From a checkpoint of a small mixture-of-experts model trained on Wikipedia: 2 picks a token.
Below are experts of layer 7 (counted from 0) of a mixture-of-experts language model. Rows are named router (the router's row for the expert), gate (a neuron's input weights, with its number), up (a neuron's input weights, with its number) and show model dimensions 0-127. Each number is 128 + 32 x the weight over its row's rms, rounded and kept within 0 to 255. Numbers have three digits each.
After each expert's rows: a language model's description of what the expert responds to. This comes from a sample of Wikipedia text that the model never trained on.

# expert 13
router:116104131060114119162074106106137168135081105110152113109124092128088118091112120083116130095038097085164153169133186132147099179172106127057080083126135138123113112107101091145093147146135171141125137126166101100115063125143101121138156159156121118171134186162135104138134125093126130077155076116096108150121129150125146126199125096070124108180112100100122129084109134111122057208177
gate0:107140090158130154185117131117115093132146126077194099133126138150095179154097083102158189098084139131181107111160079111165109083094107115115083127149128121163135144158162140119194135152076190139079115129064104129163124159085096070159142104138111163174153123121118177064115117155232087163132109065110115157106214148136115093169145122131098118115130114142106165160140159158142100115125
up0:121102105144105151200099117102170130103124102114165163119175095154103182135135097117119122123091132126191105143171101153164138113045135155120153131075096144185123092093123142111180167117084173138115144095109095083130149148113090096147155071092102156145118151146077149100132116071207107159130087106080161124140130137113092156172127110193115108147166112089076179107134109124138102156199
gate1:134141148172183109112121158146098108151116109110148088122098119138083079132134159134131099125139062136120129180168119159114132118151080137088136080099092176101183147089188122106043140152098099142155114170064097101122135064119096174147114085128127082205057115117160120073151125152103105128125107172099111139144111138091159090149131049099132230114138104163112130094163109155107067176168
up1:147078124070107127155119111122075151133125168160102171177136164182104145156143107117136161150135150134122083083078132127100132146122130148151132182143202125173117122163074151186209116132181098120107102082188182110099140194126142117123146170128130140078178092143112084174080145132123172063126181138145143156085130185147107155118152176162137102141114159108122144133070158105159172085101
It responds to: Time and place prepositions. Prepositions opening time or place phrases, mostly in, also In, from, during, since, through, often starting a sentence before a date.

# expert 22
router:118086088041129146181042150146124100166133117132152099170075126156140153096134114125126164051061136133122116197160155124102068156112111133070158147122121135168150108106126100147125113127149108131067115115166185083093125121105161115144136113148133124168136147148157070133092130100137154093133138142135098163116159093129143101185133120028179170164149062131130137094100179138172103213138
gate0:206139111093122111155129161158144139080100139086164153095097124142106049132218108095153130155089116138157130107136103127153113138113220155179107107111155154073155131138127095147108140155176157108095094162188166101169146105131160108122110139110194117157113129163236137087180121160120109107137105152115134159114104097220183096148165095114074128081155131175162110191142100061137145153130
up0:169103132154142077134207093128061107161098113116141100180067085105105129139083101086085093178116167137101138142142064115182162159140064165078149110192136088173107056131116160091119094107137112130157123157113178137132148136152146159112158116067127104113098104093093089108110087194056170119109135151122132139099096114151120161081112126146144110065159128109176084099150181135184101123121
gate1:107102097142121108141119081162148191072166142149171103174086126150118153158095115101084157138167095156104147116096118139137133077160103145185044160143101116084144115145188179112086144103142073165191158142102098101082145132082091155104105172098186100168104152152142081144064171116046123073101138123137172116119102112123093070140119122126156102103108084134137090135107153156179169138152
up1:146126116121160152157145198193117106123119160156093115146104177136106103159177148137141184083176139154183123131157134124110133157116111140069104119109064133117111070130169154169125109131099049121152113116153136148080091079166222145066093095146108137125173127146107106136176094131129095149146053127121126044108123139096105136162162140131134185161128137107140119105057178113125121194134
It responds to: Year and number prefixes. First three digits of four-digit years and other numbers, such as 199, 201, 188, usually after a space, parenthesis or dash.

# expert 4
router:175122105105147157156122145147120126154086142112185107152082135140097138083110136105124104121116125098144183208144147144092086176136155150127122091119127130124154120101084114141103097138186091135089123061202125132089106151133144135146140130136142128148202112166162135094093090098153181075103075085143064205121138128141105151155120175077171164147162130117087115110190133104151122162212
gate0:155179105101136076144131130156130104144178102097095117157104112142185130137108102153013117120127145100140139123091147156145125184179106119092082146090145152092128091101095103096173115146064158123085084119130142071128099157125100088147148164164103106102117101172109093114146101096088101108114041153144088102131082102092147137088087168095142077154101114123114127077112128136123127080107
up0:133089133114163121106125143056072151150128161108163059080121127126107084131073202135203147116144145155165124186132158090113129097058093090113126108159084127086134130156118129147070131155135127136074098137152135179130157121113159202112107082124048144135130160111109102096130150224155094134169149157123129128135116111140097097164105115136108229083108125129139136153170191142051128164140
gate1:129121087084160096121137150101133129130102132135202157073085142130137135100108151138157140058102176201141153168092154132184089138094098118093137152090117130102199080183186110175127169107151173102145184147170087109100093110129132114122125152101154139110158122126152057082099124116158143126181097160138089160118165147055146155149144155158145182126146060135143157076062117160120095111090
up1:114086159096133095079164113133109130174159136131120110104088151100215118130184125144142186086166125152135130114076133100191167129111112175119088105098101148122177114118146177090182176144140156106107204124108087106163118149131140171132135176136149130142148058168160118136162105142085107072142185171144157135094111108108122130084129115132109163152143128122151163136150117130088140178204
It responds to: Post-noun linking words. Prepositions, participles and verbs right after a noun phrase or comma that link it onward, such as with, against, including, defeating; also country codes like ESP, ITA.

# expert 1
router:121119119068148171177102139109152114149111171124196133153108160153153092117112116075135154088086139119140155150146205146068074163160128142080093102049094155156162144122102117153093113145140141128066145068196100129063112148066129118125193127155157101155163170181111119123137115124159117123119087120109110217138188139135152085150152165103151176174089083132121125101170112097108106156212
gate1:095169118149101154110153130122108136134105130138115149125115144151154145089144121136106141168150070118109207134103108109150148133099147141185056110135110159120108121117107186163146155120139074101132117128157154111147124088157140156102085134121100047169129129149116096126029153151091123120039158075144135142176139141158063095089144081139109141127106135142115091111106125187180149152122
up1:110121192176132148108082163126117129190113129091104099109125140096093162118077117155173152132111095178133131177150212101067158118146073188107198133158186147159178100140118091132177163157085176130077115185173115140146222124137129131101137116136118170151164172150122129141149123170138159141186081157133161134118121126143129151143130171123154101153104110136161148115114116054123060101141
gate2:131168092113119105142131095161147162114181097133100132136153135086141145112104129109110215104106094150118128144124073130162122098091131106082116150122144164113160167117114095078139133151113111109120121106132100143119148152166098092146127137122125155152058147114122143171171132172128084119116102138135094096169143164131125118148100149160135135051101133024098096165089106074125120190117
up2:132141141140134079131149135152087131134145130141111124169128135130141107064088135057063146097136104138110163126168173050126166191086140091106136156120095166154077125121140126092129150111085156107125146113086110144105102093139185128134112177124116095124094151112118086170106116218119160163155123118130153160186087178111095156141122128163091126096053170072126133105143148110074114142131
It responds to: Proper-name first pieces. Opening piece of a split rare proper name, often a taxon or person, such as Mar in Marítimo, Raph in Raphitomidae, Hay in Haynes.

# expert 3
router:151130112075103167144054161097153110151144199133155112105085172114142086085127119081130147102079125105170177206145198118115077180117112129078104109097130166148148142124075108140107126130174140081057084104165150114054119123099183101089198184133135127132111188150127072149133117118140143105084068109129105183158121158079158112157118175057190158146106077104146129102130143114186054184156
gate0:173129113137127130179153127100125190136100156143151095125156128174060140147119163119095085134133115147131169090076169115146071145145098120209069135096091121137135166104117088114150151091171101151167118141150110135080117129125154177152128117159154104089101159150096105144145132060170137092129119107159119124101167138119176158126184189116152100099151126208137069121084104051156075126090
up0:193119124165148112146132072103133133121063134113135177136082145124196105069084119096188120154133114095073159079060091131137118119167154174142105130143133149128084132170105173106142118088107109135170125070121147143163132125103147111121094182127103109118086076111095154118122150171126120151177202143122178072116062096176093124160142093134215145118154111127149095101101195198071163101127
gate1:088122128123163039104152160141087169178102132111122145156107151124174138085105049152160099114183105043110144155110118090152097091124139165089122169116162069074136117086076110139168114156104118142094169104107128107182134106127131156055125148127098091160223111143181121126146131154137163164106168151121135102105078097164073112157135149073126105110120079140163067186056132145112126135130
up1:116136051126132070142082145086177129133147069119114101160098132105073142132135129177147084116122120103150111130101104111151138144138145148151131162154180072157163114099112162156090122121137102124116088106094117118180083124159094163128155140169083156154150127166188062134120168110163138173144134164162103176128145063134139110139151166125132143152137049182189091147098108092175118114110
It responds to: Closing brackets and quotes. Closing parentheses, quotes and brackets after short table entries or names, plus sports words like Championship, Cup, title, team.

# expert 51
router:174119094081117199131086118122141101167128153136129091158074137136103128125099087113137110134083142128170117177154211110125095161157114127067108132108114159161135109159108115117082135112131157131076140097147129092077124151112135098091140128093147092155142186142141064093097149103089116164110138117109098173094176141151132111138130174051172115147131105102161081100129176125156047151130
gate1:124104106141067179152127128119090188109081136176095159109046127100130108167108153162149103140102141117085125106129117058164110079129148065112164147149124207103118158132130090201139102149118133111097136154134166151144117100123192167124172140100111107126138083141130118054092095105102135099138163113138089189135114183130181146143191160110157092143194107125094130164094172123157191078124
up1:153130168080147081107136195127161110108124106085161134099165111122162184129159124095176191140108204179122117146139120145115156122124151098152094198192124101140122146147143138118116160134088109122155134096137124101162168083155139130087107104122170129134108120132139168129167084103110159129139175126105158086136094065186103065121052151175105173131113169162092104110112116167062127148137
gate2:103144120160083104065114103169159166136118150080173151121079146108146138126141139097117130128144188146135161140155141145139146152238121140118138109128156180121193100172114150110043141133206096126123092178050116147122127083134107079154070141180145118150098129158120085069124141134101106083169159097138103158096097150112130132114132103194181113081136168116153062121124101127134146145198
up2:184128194097111118170102119121160128114135122162092049140178095127140161113103127095182086076151081114103119129108061185127119137105139153149091163081131096181051149082150107123144153108133149167125138089129151123140153150137153114177159156113122173160174137072120197166157179140093147149098135112146182092194118098091127135164096081112128100142089129168129169150153184104121120106052
It responds to: Ranges and score dashes. En dashes, hyphens and slashes between numbers in scores, year ranges, dates and ratings, e.g. 30–13, 2009–2014, 4/5.

# expert 15
router:164091127043127163159100129109134078183112143109148130156062132118131102107114119073115151104081146116157150130157205144101037150151149120077123103109157166149140129138084122143101106128157161116097111121150136143049135135117109103103137134163132102175138177159174138085128098086113111124135109125083093191069164146136150091153124155019195173150080127107151129102107165096147093169154
gate0:127140112113133099135106152120116115123178060155135112173190103089169187192180153143138088121093095098169131112169078137152108091136142118131092114128153122145087101146125101107100131099126163153115081136132093076131098101089090152190159135111079084170058084139139100151119098092099112121152103132111086134128082103151111147166028066052161107110143156064120133151113141162135101163124
up0:106125142081072178182143126160158123094106150126104107107108124133081141114145125123109115106167181139079095132136140102119124152102115129090105079084105123173153067114089111105096096113175145076147179127133135188142112109204118059125120136101147160120156160166137129147117156163088139149101079180143193169104116113160099141074114168221115126195172104145170114108122119068088159083168
gate1:079080113132043141142121190140181152153164167118124120125065119154149115092184132133131129100115120157104129186108109109076156127065138178166154124167168111169139119099186134145097146093199059137086113116120133151158117077101180101155110098139074099140127123093133132161167098095133065044146155128146091101147132143107163188102102072123119134134064133134138165103071125157041095145155
up1:179112101171050162145157140136063116156078076166149093153130111126107134118125087151140120135117154099212092152126069152162189154133127142085167124168175096063160136072170113122172136156186135092126079136161084166164113120138118122111111145190096166105091149166072087126126165154141154114157106152074166183165145081096148125077146127121131120087177178160141095090104090147156100116082
It responds to: Name starts and months. Capitalized first names, surname prefixes and month names starting a name or date, e.g. Mc, Le, Don, Robert, May.

# expert 54
router:120094142045146156205135100132138065163117117130175126162093136155140116135146124098088120097114112102138173165149175101085034134155121122110143099105160149139155112113094093190091094127173184104081110096154121117075114124192109101125152103140102095164137162172137148138086111127137126105117095124130115184150146131154095116153096128067187189142089096103153146143126157097158115149186
gate0:136110141063110088120083167169140116104125082149134143055127118172141157109136123141113136162117099123151139150145056138190081153068112119132147145154130062067128159125105134133164124144077115104136120160118123116192124153051127134173138143110127198090096116163061133123141142155100097096096137122122124116181092074115143121117100116165078085097134109164108098175159130153079137113114
up0:176196114083169167144170140097125147145147142117151096109112170172124175109117118193178135143102079122116161124167165131150074095140098058112163105165127104151122102126116125071178150140115089079170177117222110159209098098086096163113117124104113143135120139120100156112143122137158175102147096115116136114154114079132108113078083190127153120173157134161107121108156170102130113143085
gate1:121178137047112179090118106110142091084177188128119179100131141130131151081170209182118129123117141159151112095180131117132119154111115123112102122132061153087172119137086153092172141102162170094127124156131140105159105105167128113116150124131133147102079155200151097088194169164090101079103108145161097174163136144129116138170167083114175107081185102118133119098231076162119145119141
up1:093155134244145128086124163127141191101079168121085089168131142099122111158158089097128122100087103066158151091098146104093156150171177111127135174109184120134095197148147154097127113146143123212102113147142129158090087166111121126095151170163158093096154119080112112113178129115165150123110089084102129025096176123105148120115085166188124142142109092131104113144092126066140127193129
It responds to: Given names. Personal first names and their word-piece endings, often in lists, tables or after by, such as John, David, Robby, Leonardo.

# expert 48
router:149140110078133151142100128129125149153066108146139141113050123157137142132146136082121137110080122104132182218123176121107047148116076156085143130112134163101144167128092113165123148129129147097017121099159163131082094114120127113126149172136151092108076163185110101118133122177121107117101082132119155129135159164140129122170171151048198170156165122133135169107134131122117056200150
gate0:054129101106209130156177127153146210149110068160143143166076096106158126139183099097125115159098141138116149162109101127158123157092130132143143106110087123094092171142130091121172188075135159074060081136132153089128096097151071139126118121101147119101076175138077087128127121163105137139145166111095168134125149205159197112137157108063107156181083134137123161127136080131094140149144
up0:149102088128145138153081140161088139170143107102117136107163179057074118192133114187094101143082089183138109123153104132123106129104090131143112129110127120122108146122121149176117115182108116127103138085137139176139085143142135085069174069136077076120200103105165132162137104131108079163140138097155118165145138071177129152107093107133142114188154159135106135134117126081124152134098
gate1:074185162103179145122129106133121100144168108108182165130144140167116156132120078180112139152063112175136108113117120139153069095156132120193112060163170165140087126128113119080104110075107147178148090092085131125094183115125101112128117097144136184111167112108136149163075142123144137119149099045183086132093117099162167222128129170121117151147111171139141118118144111124209125078138
up1:182100108105128112128113144125101105176144125135152101131060142099103107094086124091173094072096153136132148147130180117107176134174125118091162090103068163101121107116155149075048152167105174152093137099142121118142087117125145134152132122126062140127113103140153026155155137083143130164147160088108125130120107098099159125076170128153129108099127157162127156075176177127126181128153
It responds to: Institution name heads. Head nouns of organization names and proper phrases, such as University, School, College, League, Party, Church, Army, Hall of Fame.

# expert 53
router:107138123093160143151061170127119085130113143130130094126073124147126119111121096104109148040101129096143130192130157138081072168148097153089101096116108149164157114139071145140055096112150137110056058078178157125099087118145151128125140126137159116156117181177130078123136139096097119110123065114135074210146143165131153143135129108130181175149131157108144115119143178135148111165109
gate0:122167132105169119135113127155073236146144085177152187154122154089173136144156135171114129115148069089083202128105116179163150130133104114116114171130076091123148153157220109125138152094156086085128116138143111120126140128099160088114087138169180169119128107153124150141126123148157149160146177128220149112165158090134145120126109128059117115127119102105137137054134137111142084134146
up0:081168178163190115127120134102104145097111127136099163157185117084106094182152158158112176109135101148105138115056110173138168091116091098091080129143094101149084211159131143134107125147165111112156123183104072177146105137144156155115084064136157181110116151092124080139136150110099152128164146116161112129161093140047143140119090080180067131104104140096127115121146151103125100106112
gate1:079109132154126146112105171117211127079142096068124189113145189186170142095142122118123154154161137191136100141139137130084151122162211086170107146144126080134117125167137100158200091117175166127086079100177171110136136191115174132153128109156139178117158131114172084077125103132149100145146159157195092097102123117078086099160123043146096149065088155132158136180073137137154135076122
up1:102130129140164109158068159116089139139118156245127123158112115124087096119127115154100132083129137115141124137110086148103109144201097150133098116088128110111116136111092125160074111144068209169066061190076135143070098147122116119117097162166139163072104172119089157141096176077120121073139131122104099156122113126086108177102169200120144088131168114181121103140166165122082101087132
It responds to: The definite article. The word "the", mostly after a preposition, as in "of the", "in the", "by the United Nations".

# expert 26
router:176108136078143139132076184174128097141109164134138147134096182108148116099115092053128147047125128114179155173099189105129073173114132144124152106122115145123162143098027112204164142124117153122078105098119127104080088139118152170136165118128111104133120153150153121108102119127131136104115106083119095160113131122150129108166124119132157165122108081152117135137130161113146079198193
gate0:165150130149191047151096140177099144128120176145171132099110176150144141124107048090176130073132112192129086159085159163121107152094172150073150108114154138134121106151178075102192142137129169159145114183122136101104135114090154157126108155141077162133161123081159151095053093119163070102088121080122162110142099116132169112151117134157165121195142090160132095107154123151135116161101
up0:129113151167114096119131109118178128105090141155176148115104160118109108088107139139098139158117107093150151099100122172169107120113118163109126119177115166089135163127087160170139141194101127130126114132144154109167121040089149140180142131110089118134120081120109146158118086159148088154097133190153109153078095093122089168161102082186056218043092129144058118123159175169050094091115
gate1:119186097149156081110175068118124192125164136111175189163080154076109174143098161125119151108107144204077146128092163145092133145134144151132121137113090165137085096079135181091150097190170096148191120113131067165124132112169104159110069157108148112119104084161176161158096101099098101161133125093100176084115151074128117075127146132080163141153056084132140140132122139149116123180159
up1:176115152114142181141054163083107081087092144137145103093135118150112121055119090144102117161104092127110124119155105085125142135106109117170114214186181104149144155104107103177102131086112140142092124112123174124052169136066146114131158118102085160115166158088173127119151118164105130063165090110132149078148149164139117093197133141194121096186109070150091137101153118161162103114127
It responds to: Name-ending vowel pieces. Word-final pieces ending foreign proper names of people, places, clubs and taxa, such as -ia, -ana, -ima, -ala.

# expert 8
router:128079114113123113158113152107117082182120179151164134114063180129146090093101090122133109099109112131144160162162169077124012169176166147081082144105130137162172120111115099171122127111126187097099084124178148129046107178139133132132156139185163143136133163131125118111143119119139142121104094128060093161146141125115137123156119148091158134175139091102139123125096177081170120153150
gate0:130077045172139091125028161109089071154179097147189144144171140173068127117110094085176131067105152108143140159109142115148065198125117144135092139120152145150108171129117110105111134030131180154113086139162204127154113158141119122139074107134120127126162144092138093083066136148190168129085139151098106140134077138134106156092123152064154143108130076139150097136178149109094107174113
up0:113085122197108105161149175120146115138172116117167150099176139130131122129171081110108132155148154092108145139112103088118155130079121114110131163117163151157094202118179104187120189096100151141131185151136183143116116146081123148112114129090068160127104126101114104104114075117163174125068100115103164158056110162130144125088142079152153117117135149123124147109113103101192108159144
gate1:127116053156121113130172155171086132094151122111098135131144144131152109129072119081099137173105152121140165122163142116136104125161107127173150135093133153182122147149137074094096100122177168097136121152213097038143103180106108122111060129169122118122128140113115072139142173109088130122191141160093156101099173189150219141107091092111144130123150083122132112105063088090185171119154
up1:128180095124156117120066115110180160091135128151159156127158160166129105107168110083126067155216101061123097130082111167145107149143098080130126131184144145154106117080096094147159108086088182173099112096102117130098125147113130126067190077162107078087145093077169147070102123131140154085131101131100119128096177118181103136086144134116128114110124158170120091114131217118073114128075
It responds to: Person subject pronouns. Pronouns and nouns for people starting a clause, usually before a verb, in biographies and plots, such as he, She, they, who.

# expert 41
router:159102094055175191188093135133107142188127160128146116141111139148129120086128125140107124100118133119117153193127143086092066150149121156097112118097075140155139095128086132142087090120143125075088147084162164108099138144108137181170147096193137101131124160136130068146141131144161134148168122102129104167110166185125106097177119099043203141181132106136105080124131185136187060166146
gate4:112116132154099141164093153138138107110187107153085184103161124129110175125142040113109101145141148075174052175194095166119119128111163060104178156131127126201112135153166120105091079074095190107129108136184173107114109078125133127145116049117091120107115112130166040195198158102105090194180136102112140139149128120194154115179127119090118120155125135102111121148132059126145131172153
up4:209092098133140160150116127141085108096129148145120066125104118133154105055151158155116126088136123072114158107063205128160097111048101123168146136126096131136096135165170122157075119147171119130130106160102107176091110219173165119140135132097136132121154103119131169139096100114117151145093176142148224111089121115146127175145155139139130156080071162120115121154129131194101162090152
gate5:085128081144101085150153142154097131164157114152142081141116121175152148161147102162141115136104125060131152110153125075155128181142136110136156206135120097128150113168137125131091113121143156169149109070091125138109133135186152087143088067161066169130103132137091049125081131120131174108051073076133072146081130110136129114201123191182147090097159056117161077085125137132096121187107
up5:042084136123119137102166143160108144060099129112150112154146106202135160116126117063171141162092161127135168116124118086099151150133098112151146166178108192173113158172117155063102090058156112122117088096107089145090145110124179144130178104159129087099169160184112096094163122135146134183165135100176126152076163201182128079181122174169097121117171151111119112144124067103109105168141
It responds to: Name-modifying adjectives. Capitalized modifiers inside names of organizations, awards and events, such as World, Royal, National, Best, People's, before Cup, League, Force.

# expert 44
router:124133156066112140194118116148127116180104169160174088205141144113133101092088114102093137079093125102133127199130170095089140135127132132140152132121115124134123139116097103111086120129184156064045087081172136122073116162139104090114092117134168136138159177174131102101112110108172122104100098112155060197115160182136142103144113131127136166140120140096126097079132151093169097189175
gate0:137140162122138087179135121161162143122035141101194185173160147108170098076123076141117170110128059131127117136077107153126144116147137152138129208202225081139082171098154133090140125140152143112090118174091106150095098103085128119081108095110104140170150199127135093147126116068126200061095168145166103139099164084111140077135148110142082122143147132088035125110104108102183132154152
up0:161145148103119103136088078173175112205081151092087116159114165110005118062144186141136158103100097091162142110107123124097139165126148144151103160140060151171122168122097105146140125124158122172148178164076136103076141114129134133151139210138083137123097125132133094114124124157098117163117169069104079191163181164146119124092167183150129110146130151130188134181103160116095080138102
gate1:156113105084097169132139113110156125098161144139119130134092146149060105050135141134136117090111122136130107139154134149090138110113117147081118169139132138141172110131158047131154202144169196104070101139123106120060169128085090111143141176159088158136141064127126040120117177161167129170085133123147150116125115167107090159135123128123093169100125102127154126106198173143077094091127
up1:141078162151111099114123107127136103127131174155103094146157057106086114131195143146159056156140129121137138151121095100101140130176087145078113099154162152143133143073143127128181154095161088085147129137159139151080173173173132113145114194159104139149187084128111122073113108084108134153137156146120151091151099242159120201106175106144101123088086134163131099119080157098093157092191
It responds to: Prepositions after nouns. Prepositions linking a noun or adjective to its object, mostly of and for, as in use of, record of, above average for.

# expert 7
router:177114105102119142173074139120138110169096162132160141172085138162092111071116091112097116085076106116135138186124149125106034143124106141110142088102127194143162136112078069126079115110119114151060106122156159134112152147154110123104136061197137092095115151150134109111127148099172147103128087090073108133124203161148209134191148147087189159162115079156134103136108133095120095189164
gate0:162136085135128135115122105115111172177134191107144129119163180115176072151155087147142117078146134109161138156118158132121097198085126085135079123108158056118152110146087155105165205128184139162153124133149120131158156127156157096137092132106126141138119089066091120140032148157127150159071180127149124136136091151199133106070085127080168132157222136162151140068145160162099133099096
up0:141142077119116137182097083117103134146102146132160170096148182126145051109128150152121096087155117103134186196075076154120111148119146157174122133101139124147155129145099103076096135156110138186168110122141186090130111099192190132119154107157112098138126156078078168116064190160083174124115118079071124124131108138134144145117127162087180128176136115137108068054063159158084167156100
gate1:131155105117163133111178139099082122126141092124133166084138132054163158135140126151162147083104093150156202110118140174093050142104062107117192111101155154160122134142122182148154078149081113108065144137125056147170126068106084113113104080115098147071121118150130107095112205174195145124064134126123162162153145151124148132085114184124099164168132137135104140155184114165121103085148
up1:150172122166158152168087078165174124100107137110133091133080164096118138172171140133104098136081093163197117085153126143069126129120103172141146113062132144149125124195144083141111126102150087082132089136157101148112138109157077153160139100117132085113176154155160163126153144155125134132092134063098141049083128094182090146155088129106089116130183158109197080177140162172128169103097
It responds to: Possessives and ordinals. Possessives and ordinal or superlative modifiers before a noun in sports and career text, such as his, men's, second, debut, best.

# expert 43
router:146155137055136139161091130139104090151100178145194135150065129125086097080088133091100086063057096097165116217129171112058077127107136138138141124093118114135134117138116101133064110115153143116091070126151145124047153133111146098107161111115126070144107176178132118146116097117164112118095082105113142157117159111159119113154097113087175200144115142137116127075106128119149050173143
gate4:113140141154125132141120149139126139085111102121109122169164148150139118082128079176129128128166054137159087172088107129150119141109086120141112152136121167184157147125146034130128186132111164160148133152122109078123124172085115163117092098126145134143081179142164199142151115170155134161114136121172125114131128128119157052152092154112123128073156070112093189173103109100187077068201
up4:138116118082069108126169083115077122131162130163134149109153141127146105113101162149161130114084147121122107118182118200133142129148165141119104146108159134142150105126172185159128128215152173109083187128181098138150129122132134109103107167111131129159158117105132114104081177128145138090164157059164143123134170179154115122127189154130105133151102153102125088123118040119079217190130
gate5:107084098117100120160157128166113123120100107115094121178130118104163154056161135128120126141152126152137144189118121127101119187172156141187190114108093241135168133097120072118145121141131134076129092150142097062104133136134142177092067110192116102178196136139096160139149091147137108116204157100126122101116165135070118100040143158043130110120139113129126169116108139153121093107105
up5:097137099079181130142111132152182123145134157153118173085150148185159111137111099127066129133202120089091157137121162123137084110135100129092030115125115073104088151106175102139189134104143189188106151130122105125143098131102037118132175130150156157106094140135127066102121165140095145124129134118125100137208043125128127169177140154119159100149107127110071125149178199097141167093134
It responds to: Table cell spaces. Space tokens before numbers in table cells of sports statistics, plus dashes, question marks and header words like Goals.

# expert 55
router:129124115070111154175128126128102099169147154152168134121050143137124113070157153087126134062110168117177199144119200125103075167108119096163107120088119153124148132197128090193117159151149140110113097100167149093086114186122118144131150158173179143154130170152167065131142145153124144098111066119147105194120142123130137149162081111076201155145141097135152136114152168077162102175143
gate1:142155144092104125193064142144166132122138100166137080157104191115073182123141170123138106127113176084110137119141156120139089149117169166120163097105118078112135154149108110166104133083180119148101102103107106104174109170166100061178155066143165127139148101138133114144084163173151169126099118176101132147137138157185142192096093140131156118171130125117134052107139162105141090129108
up1:091181121066129115086136127094133148139105082171077142092129106208188121132098104119104198097137163132155095143155151138108131142145155120089112156071101127119131079082144108109118091150121139151126149115159159109109112112022162156079220113123111149174126168128088107145085091157108159129200104174157150123109128053126101125074123084096116143143115118201115141128139151128186137150145
gate2:148144165046130134132052145099169125124130135140087160087080144115125116130143135171119125089159181184096146154186057167168131100119101090106156113113159105104124124140136138140106103083135162166101109095116195095185118152120140073214142131149153129087058075132139081155128109134103083093111171129092121198182046132057143183135140128089075167115084102122113130155173192120084092125139
up2:103154135080136148117067122134143158139116099119140179096100160100136178119119166149150114078132127215115130135164126154163137073105077084092159128146148155138151122167147150129126091098105148157111111119106152078137090084127125129162141130111144111084112106090159093146123138115109078133098130158151130162200054157005108160123084124130129175115108069107147174180143158139125066115142
It responds to: Countries, cities, nationalities. Names of countries, cities, US states and nationality adjectives, such as London, New Jersey, French, Iraq, often following in, of or United.

# expert 30
router:137162109039117166145103159147107108161138125173159107141070171107132133069127129091135139066090123123117174197149159094088086213162125138092134088150079149130196130107133091161050148094180137139056087085138101101117121170092129128139161150145151123187134190177133072090130098109146125146091084122100078145155122123122144111134141141066183176153098084109149131106139165133164083172144
gate1:169159131139102105130141091080128076132099154106170099113103139083091131056148147179093153106061086107161130107096126161134100131081163138094139180150111137162127110069143123120072160160082108120161055178127161138111143095081064159091118111107114131064113161141182136074099161081133104121094120135140153233179105175099123080145097216106104155171166093139139129150160108083102125112140
up1:126063139097150102128119158104140179123146160130138166154164142168127150197104134095164111162165171146156116120107207107091165083139077077171066076107115138056114154178110143163122140143144172123122190133138103103161120110181225173143133156130136148142077092059079074197100110164094168109136125135145094069094137119131086139116158125126139188156117146116123120102116178163111161125121
gate2:099135134120143132094101164137092140201127154132126101192136075155127138139096072131132174166184129143136132121085044080163112126101130093107100122094083133175125179094152136143069104065145162106110119079134129115184161133194129104151114118118142126139139118160127157070082180160154121169174169162077125125200076136139140095144135137094168136170128103131122152198184113165123130101128
up2:176144148073076127112141080138155163156157161194087145080187137159125145132140146140120134141145139140158128114169171148118142161121177166114158146147090153090112109098097099128152128157127149192158135148143142144142140108168132105074093159121191113102031134094115117175091078113134144120174099125142158129079157097192058169098124119113078190082111200131143110139113163105090114112117
It responds to: Plural noun endings. Plural nouns and plural suffixes, often after the, other or numbers, such as games, teams, logos, organisers, stocks, gates.

# expert 0
router:163109132023155145141115148140154069166121153129139144121095165177137138128104163109122151074104131102174126151140155094083105180116106133090111106120151091178130127101074109122094091129151118103074090123146141142178091123097115147120163154176145085186130163160124088154069115104144125127130063102090053198108113153111144124192130192068165140130102077112116143093107103133150066162171
gate0:120154134151143132137131119109133160078177117226147108156128121130098135160064093119101113137147162035148119101164076114128114159202155166148115086106132126127165151164147180207122124106151123100134109077149162109149142107121159115196130132092106158168066125062134085168096106144140085163114078114107142142124085127110188118118152150146117130161066093126099094143124089127168138154021
up0:139138109140151169085143157129143146163107157100156153157125142166141089093138110095187103163100074204137119170148167155144134083134139170123171183176089174114138070077198055140105103138161128145136129096095100098117176122128120145048134107127111127098157139174130170093168092129096151139153160140129133104088212121161047104097143142132149171098207174137147171113149149132098143114195
gate1:087200164101152112099103130121073132129132136152158097081109130179135118113110088124126119104175021146127157086122130134095133147109109128096142114120130124147093136090161041177160134118222099104122202160121083115092122147146130128101155158103169147113159156083170202125106072168136156168139126112110158133215126127151136133172113124151154157135139113097141152141108093108147131082131
up1:106147127221150090096153143169070184083152083139138123158156145163131127138133139126161100065166113072141156157121118134123125116149148120217099115099111139101095144197157125124131128057109201169101102200091150163137129105118117157146147142154125064162117141086108101134128132114153129076139118054123158062119098143133137105155155126150120102125151125112129192122109160127161125157107
It responds to: Opening brackets and quotes. Opening parentheses, quotation marks, square brackets and LaTeX markers (^{, _{, backslash), as in Carpet (0–0), (age 68), "The Ride.

# expert 57
router:141090094069142147106085143113122081200105108114168121149115124156103126065103115104109125105051148123137161184118193133092088168127093127058123117102130149133156146099053137158102129149121151110082107106160131142063061159100169115154151114149169126131152119192126117135098113138146148088083113150104063173104141113178168125155116124065149181156180085142147118121184133115141081159150
gate0:101144109130111160110155150124137123163153093082173078117153101055125118130080152168133102202071111141164146153162128183140123119155165023107115126107150105142159133109126148120106085138077094123172123131171134112132103103082148128195120126145172144080105130133110149196194091048133084156144082177089119190084123082181137128126084110135170143133161144104135110187132081173116156124134
up0:141216141156109118132123188120147138185113136146140097160133050147128171135111133152098190110127169064121159218179128134113150140104097102109087192194142107150087132111134114184145152145124142083127083091176145102099104124134183121110115140091103121140146141123157080093134131170137146084118103078085181122123153126162104092094091107101123106172141119172144099131073189154137162160090
gate1:102193165126138158089103138123065142127171138159145123149136111119078179168111124159099133107095113071171137137123131166209137137082221214139134132077134135172124129116090125184144128117165175132148080110074109152160170152158109103154170098111130138137128110136120149127053164133122119138146111164064086128118130120093126150124145151182126105110167082190106120215149106125152134088134
up1:171132119130081141152179086153144166100120172161158137078137115087111136078099154102090161136100134165119162163185115142164126174120139114161111113176103120122187147107114093147158107167153154146166148151108128115101068083094129132158150199132146103152066155136149131115138182138096226118120035122160082103172123163169100126077127123104143094115121098126182125101064137165137176117150
It responds to: Date and number parts. Year prefixes like 201 and 199, commas in dates and thousands, and month names inside full dates.